Experts of a small language model: 252M tokens.
Below are experts of layer 8 (counted from 0) of a mixture-of-experts language model. Rows are named router (the router's row for the expert), down (a neuron's output weights, with its number) and show model dimensions 0-95. Each number is 200 + 30 x the weight over its row's rms, rounded and kept within 0 to 999.
After each expert's rows: "comes before" lists some tokens at least twice as common just after its tokens as in all text. This comes from a sample of Wikipedia text that the model never trained on. Tokens count by the router's weight.

# expert 63
router,219,141,207,209,201,170,175,252,267,171,219,158,161,210,246,175,172,159,221,196,187,175,235,227,204,158,151,251,256,198,214,202,177,181,198,167,161,216,235,166,235,170,238,146,224,236,237,228,165,223,176,227,174,227,157,193,206,211,195,203,182,173,176,175,266,219,181,213,185,199,199,148,196,219,209,182,204,189,244,159,174,218,203,216,181,150,174,222,217,198,166,206,145,225,163,223
down0,168,201,233,207,179,115,193,175,213,235,186,197,173,196,183,167,233,179,214,163,202,198,294,229,184,173,155,185,204,172,199,130,191,239,161,207,235,185,145,220,242,171,213,236,195,168,171,248,233,232,128,217,239,214,172,198,181,244,247,151,188,224,169,207,230,182,202,204,200,197,213,182,174,192,213,215,245,178,192,200,175,174,223,238,194,227,161,194,224,179,161,221,174,215,212,219
comes before: " been", " a", " not", " be", " to", " also"

# expert 19
router,191,228,226,178,230,187,154,254,210,249,204,193,201,208,235,234,259,129,195,254,198,226,139,184,210,227,133,231,263,212,210,204,193,218,191,218,227,225,146,238,146,199,212,190,168,204,252,210,170,252,208,181,239,173,206,238,184,185,232,203,254,195,212,153,217,186,219,166,170,241,171,187,179,201,219,203,199,225,195,170,200,206,163,229,208,161,212,219,215,225,174,152,178,197,240,175
down0,177,263,190,171,173,188,208,164,212,212,182,173,155,169,181,272,209,188,168,248,225,210,197,170,196,236,237,245,253,198,212,234,206,205,142,135,186,261,228,220,173,170,183,204,157,203,283,184,230,183,223,222,188,173,225,181,203,162,238,221,204,196,218,215,207,176,209,229,151,219,173,184,190,191,230,199,208,217,195,180,183,217,200,178,189,123,215,244,234,222,251,171,235,209,193,187
comes before: " of", " other", " years", " were", " on", " who"

# expert 49
router,270,186,233,248,174,181,213,215,210,167,243,237,155,166,150,194,223,170,172,164,177,149,184,212,204,203,167,210,206,201,198,198,174,250,201,192,180,229,165,162,218,152,143,198,133,228,185,176,196,237,214,194,182,192,192,225,189,237,222,229,220,198,232,238,177,236,242,172,180,237,206,131,170,258,201,224,186,224,164,216,203,227,194,193,231,227,167,162,183,156,220,228,168,189,246,231
down0,181,151,233,198,212,177,199,223,239,244,192,188,177,195,184,242,202,172,156,175,266,198,211,167,227,227,134,220,176,217,157,226,177,233,200,223,223,240,150,181,263,162,201,159,177,201,205,162,241,210,180,174,205,186,174,211,149,188,222,188,249,195,214,210,194,181,243,188,179,189,190,152,274,245,201,201,190,236,251,202,219,173,153,197,166,182,137,177,188,163,218,191,176,207,220,163
comes before: " |", " t", "4", "5", "2", "T"

# expert 60
router,200,193,201,170,212,160,218,218,228,183,254,224,150,178,126,187,224,170,152,209,172,139,214,134,141,205,151,250,205,191,180,193,219,254,211,228,172,192,163,223,202,184,174,224,226,230,196,155,244,181,215,210,167,194,207,187,182,215,233,230,225,176,176,197,172,240,185,172,196,199,215,183,207,253,247,162,212,237,197,248,206,219,238,205,224,130,227,188,193,191,232,197,215,152,202,242
down0,173,174,248,242,208,147,246,216,206,151,211,182,191,196,233,215,152,149,205,201,159,208,185,194,223,182,193,204,181,214,234,188,137,196,173,226,177,226,229,170,212,129,187,241,187,172,221,212,199,246,205,195,208,211,190,209,192,185,175,229,179,156,155,234,185,248,166,252,216,177,201,191,184,107,220,238,199,254,235,192,215,176,217,250,145,148,191,211,179,188,235,213,221,213,191,175
comes before: " of", " and", " in", ".", "'s", ","

# expert 51
router,186,232,169,181,186,241,203,229,161,215,159,241,213,270,232,229,177,252,227,160,164,153,192,188,208,107,208,181,187,244,235,200,170,170,181,187,141,241,192,188,181,168,193,236,180,200,166,247,208,223,215,207,200,241,248,207,202,204,197,223,198,200,246,231,219,173,213,258,230,169,221,199,158,189,158,229,231,170,185,192,179,208,143,194,194,205,234,184,210,203,239,194,199,191,137,209
down0,178,221,248,194,186,134,193,223,163,200,189,174,188,168,208,206,177,168,176,233,168,219,231,150,202,221,190,182,201,163,226,172,218,153,236,196,221,162,208,281,158,170,221,210,207,186,161,208,140,208,175,195,146,133,155,183,211,264,182,139,222,225,209,195,250,224,170,208,183,194,207,161,200,178,187,198,170,216,211,163,216,173,188,265,189,213,179,263,177,209,186,178,185,215,172,215
comes before: "|", "-", "\n", " •", "|---|---|---|", "|---|---|---|---|"

# expert 24
router,173,177,158,203,170,196,232,208,154,207,187,209,241,213,191,186,194,146,204,196,219,172,215,206,191,192,191,228,169,221,134,241,198,181,211,187,238,243,212,194,196,236,221,143,198,224,222,199,200,208,194,230,241,195,176,226,186,226,183,225,171,251,218,209,222,220,230,256,157,167,162,230,166,198,209,222,187,228,144,132,186,137,234,159,239,180,249,176,122,175,211,193,168,206,252,234
down0,223,205,192,180,220,219,144,178,181,192,194,192,235,201,164,171,210,212,191,189,133,214,200,133,258,177,214,197,188,195,233,314,254,182,191,215,211,183,224,223,172,215,205,235,237,234,241,231,233,206,179,189,175,168,211,218,213,214,207,201,201,154,188,148,234,180,214,202,190,186,248,163,212,119,193,174,200,211,199,171,194,179,193,253,209,209,199,234,245,207,236,184,252,155,192,183
comes before: "\n", "|", "-", "The", " The", "==="

# expert 15
router,166,155,206,181,187,213,209,230,211,135,204,202,186,213,174,194,278,170,200,230,173,166,189,166,185,241,147,219,180,221,218,190,232,153,212,194,166,214,149,201,199,232,275,220,194,203,194,157,270,192,211,190,196,173,191,190,224,241,225,208,156,189,177,165,188,251,221,189,203,193,228,205,166,221,196,159,159,128,159,233,157,215,202,201,207,126,225,188,204,164,236,196,202,167,206,187
down0,183,200,211,216,281,180,192,239,211,220,194,246,199,166,167,222,156,249,242,197,216,242,156,240,207,209,182,199,216,188,181,255,210,162,232,260,180,201,181,237,166,252,159,161,148,261,215,163,209,203,214,230,209,218,206,162,206,198,220,212,235,164,228,190,154,164,218,194,235,231,180,185,179,194,223,198,231,182,202,190,177,232,245,196,226,149,244,205,164,220,195,143,170,184,184,166
comes before: " |", ";", ")", ",", " –", "'s"

# expert 42
router,202,199,212,214,167,184,184,165,168,173,184,157,165,181,264,148,171,185,200,199,208,227,237,179,254,138,167,169,247,209,225,208,232,201,198,197,217,189,203,212,204,235,217,248,199,181,173,253,216,215,213,212,242,191,165,192,183,196,272,210,157,226,240,195,229,126,188,218,183,244,208,194,203,231,166,218,209,172,178,195,217,217,201,269,190,200,142,234,224,133,230,241,227,173,193,207
down0,206,183,188,181,186,197,132,210,166,166,228,140,231,198,190,157,169,184,222,187,152,227,254,162,129,234,212,200,268,180,220,178,183,297,206,231,184,183,195,191,228,187,188,228,166,244,226,174,194,188,221,231,200,171,196,213,182,178,212,192,183,216,273,178,204,158,152,205,160,212,266,248,226,204,204,211,173,200,212,195,167,219,190,187,172,212,164,189,176,230,184,227,207,210,184,177
comes before: " the", " a", " well", " his", " be", " its"

# expert 39
router,197,166,143,223,205,209,229,194,158,205,139,259,238,179,156,188,235,236,149,213,245,205,248,217,184,117,174,203,196,215,180,213,232,163,204,250,170,158,192,240,218,192,169,215,250,202,244,164,162,175,236,217,183,211,214,169,204,207,204,214,173,161,191,179,177,186,216,193,208,260,168,236,177,224,200,170,216,249,256,219,181,185,205,169,193,239,203,195,215,245,228,183,248,195,215,196
down0,186,259,174,176,160,168,176,180,208,211,185,219,241,153,190,225,148,235,236,155,186,183,169,201,209,174,191,167,154,200,215,141,176,222,248,189,241,120,223,256,192,215,182,195,184,243,163,224,215,189,189,206,177,222,221,203,216,245,205,198,249,225,209,227,215,187,179,231,258,149,202,155,201,266,169,169,199,190,229,181,232,190,210,187,196,178,201,215,227,216,156,177,233,218,191,138
comes before: " and", " which", " but", " the", " he", " including"

# expert 32
router,194,165,182,132,177,163,145,165,165,215,250,178,201,223,186,147,180,214,166,189,204,240,237,152,172,187,201,158,210,197,219,231,207,218,236,143,185,231,185,206,252,209,181,191,195,148,191,242,190,197,214,206,230,193,255,160,234,205,136,213,190,212,194,205,180,231,221,229,153,202,224,193,203,213,191,176,205,178,198,253,149,186,242,203,203,221,150,194,215,261,206,171,143,151,237,206
down0,266,177,147,198,169,237,174,194,214,220,226,172,189,172,213,204,228,199,228,168,247,203,174,114,163,153,203,234,198,250,188,214,164,201,235,187,219,226,187,265,197,190,196,154,206,198,218,213,158,227,199,242,222,267,190,201,187,193,201,223,187,212,222,227,181,177,202,271,170,190,187,221,181,208,209,168,194,218,170,137,157,204,187,241,190,174,238,125,219,163,174,205,202,190,216,176
comes before: "\n", " The", " In", " He", " It", " This"

# expert 54
router,207,243,181,174,224,206,175,203,208,252,146,213,185,173,173,217,241,196,157,209,230,206,162,194,168,218,185,196,211,199,210,196,167,203,238,230,219,163,227,226,231,190,245,208,186,219,187,213,183,143,142,225,179,215,187,139,157,207,200,206,215,233,173,176,251,205,227,211,184,244,196,200,191,219,212,145,184,217,259,209,209,243,235,203,161,153,232,205,211,199,114,175,285,182,165,169
down0,216,194,197,179,225,170,238,245,200,163,201,188,187,202,188,182,202,163,145,233,201,233,270,234,211,173,151,191,220,174,192,249,201,242,193,233,200,251,137,239,201,258,196,222,212,201,167,147,180,196,197,256,209,163,212,194,202,175,199,265,194,180,223,196,205,201,212,217,182,225,214,184,123,180,140,155,171,209,195,215,220,194,189,242,199,224,205,165,184,253,176,175,245,198,143,213
comes before: " of", " was", " in", " he", " is", " were"

# expert 16
router,223,164,230,171,174,225,164,215,175,194,196,186,235,243,168,206,152,182,262,204,179,231,159,238,236,212,254,196,228,187,160,242,235,183,154,174,209,163,224,197,182,204,203,189,146,223,200,200,136,208,187,206,189,231,168,172,233,179,225,157,202,259,250,215,173,175,221,183,166,218,172,185,196,169,196,264,190,150,170,239,195,215,202,200,190,244,196,216,209,242,215,219,217,225,187,118
down0,173,213,261,235,170,254,223,165,204,201,250,148,188,239,225,187,172,231,201,174,202,181,157,180,177,202,213,227,151,226,184,250,216,176,207,205,209,226,188,225,185,235,228,187,226,180,250,243,221,207,151,178,199,251,239,223,231,197,182,216,201,160,187,244,195,262,226,184,179,204,160,199,247,196,223,158,157,157,175,237,179,242,208,193,220,188,212,230,187,216,272,198,214,260,171,208
comes before: "\n", " ", " 0", " 1", " 2", " —"

# expert 31
router,235,179,185,172,175,218,220,211,165,189,229,175,180,214,167,174,271,195,202,205,239,231,171,134,189,218,182,257,231,179,208,222,275,174,232,178,180,227,162,209,212,214,214,226,210,229,201,220,182,210,226,187,163,167,247,243,224,216,164,240,196,200,228,223,235,234,235,188,161,210,218,159,156,247,235,156,227,157,255,242,186,229,175,201,245,235,216,203,182,208,211,209,204,131,189,204
down0,176,251,151,218,191,251,179,206,182,238,197,224,190,193,261,178,231,139,170,188,170,228,208,184,195,192,193,212,229,154,193,243,222,243,121,208,164,201,188,183,247,224,199,212,204,259,195,210,219,155,240,274,234,173,151,162,177,199,186,240,206,147,190,200,223,230,216,207,241,171,233,160,149,210,214,178,175,211,203,210,163,180,169,244,203,182,180,195,210,174,189,213,184,151,209,202
comes before: " |", "\n", " =", " is", " –", " and"

# expert 61
router,185,246,187,212,157,187,192,184,223,185,249,225,157,184,145,200,217,233,161,198,200,202,202,205,210,211,190,175,192,227,131,205,238,208,179,227,262,218,199,249,205,198,254,215,196,159,213,250,211,260,159,180,154,182,165,201,180,167,224,201,221,241,169,169,202,161,217,199,181,161,234,153,183,187,197,204,236,239,240,222,203,186,175,221,165,159,178,205,174,219,158,174,165,168,158,122
down0,210,165,197,213,195,227,215,250,195,249,156,159,207,177,213,206,275,189,172,174,222,228,202,235,199,209,214,208,249,231,233,238,181,228,256,224,203,226,216,167,153,207,198,179,165,250,157,179,231,185,236,208,228,181,216,178,244,201,224,257,247,182,209,159,212,180,220,200,199,227,215,172,233,276,191,178,217,223,192,167,235,243,190,238,232,185,152,145,214,219,172,227,178,178,213,155
comes before: " of", " to", " season", ".", " season.", "s."

# expert 1
router,253,190,213,206,276,179,196,200,236,227,234,211,173,165,156,243,244,184,174,214,213,216,195,224,186,172,150,267,186,175,176,191,215,192,185,195,189,181,215,244,163,201,236,222,229,217,192,181,263,156,229,243,222,193,163,243,193,201,213,189,175,208,199,196,167,210,173,193,172,203,213,178,205,196,266,182,238,234,182,230,200,231,255,219,196,155,213,193,243,207,273,211,192,136,233,247
down0,221,209,160,180,213,210,176,191,177,238,184,184,188,219,187,203,185,227,187,211,208,235,233,216,135,157,251,239,208,221,222,171,265,218,215,200,176,174,184,241,196,221,228,206,231,161,173,209,199,196,210,192,229,208,147,175,260,136,268,167,206,164,194,173,212,197,191,251,236,203,243,174,193,259,212,181,169,268,213,231,196,198,215,248,189,159,183,185,236,204,154,235,152,237,169,196
comes before: ",", ".", " States", " and", "'s", " War"

# expert 41
router,200,213,224,183,190,271,230,196,203,224,153,240,122,175,220,252,165,170,196,166,172,183,222,228,206,233,160,223,189,216,166,257,168,198,216,206,175,238,189,150,241,196,196,203,170,219,165,166,197,244,216,148,204,157,209,207,130,228,153,238,212,180,201,239,180,220,236,196,168,168,216,203,214,201,226,232,220,188,174,240,156,235,211,255,201,220,161,195,183,201,216,162,204,171,230,177
down0,173,267,140,211,211,137,176,218,240,242,206,239,184,174,147,186,180,234,221,182,171,222,206,246,239,209,195,215,232,133,212,174,210,226,201,169,219,182,197,176,226,211,193,229,188,208,206,200,211,229,195,154,189,171,231,233,208,183,280,194,240,216,163,153,214,183,226,193,162,227,206,238,216,193,175,256,190,180,155,272,199,226,216,180,163,240,186,200,217,223,214,175,151,202,233,189
comes before: "|", "\n", "-", "The", "==", "In"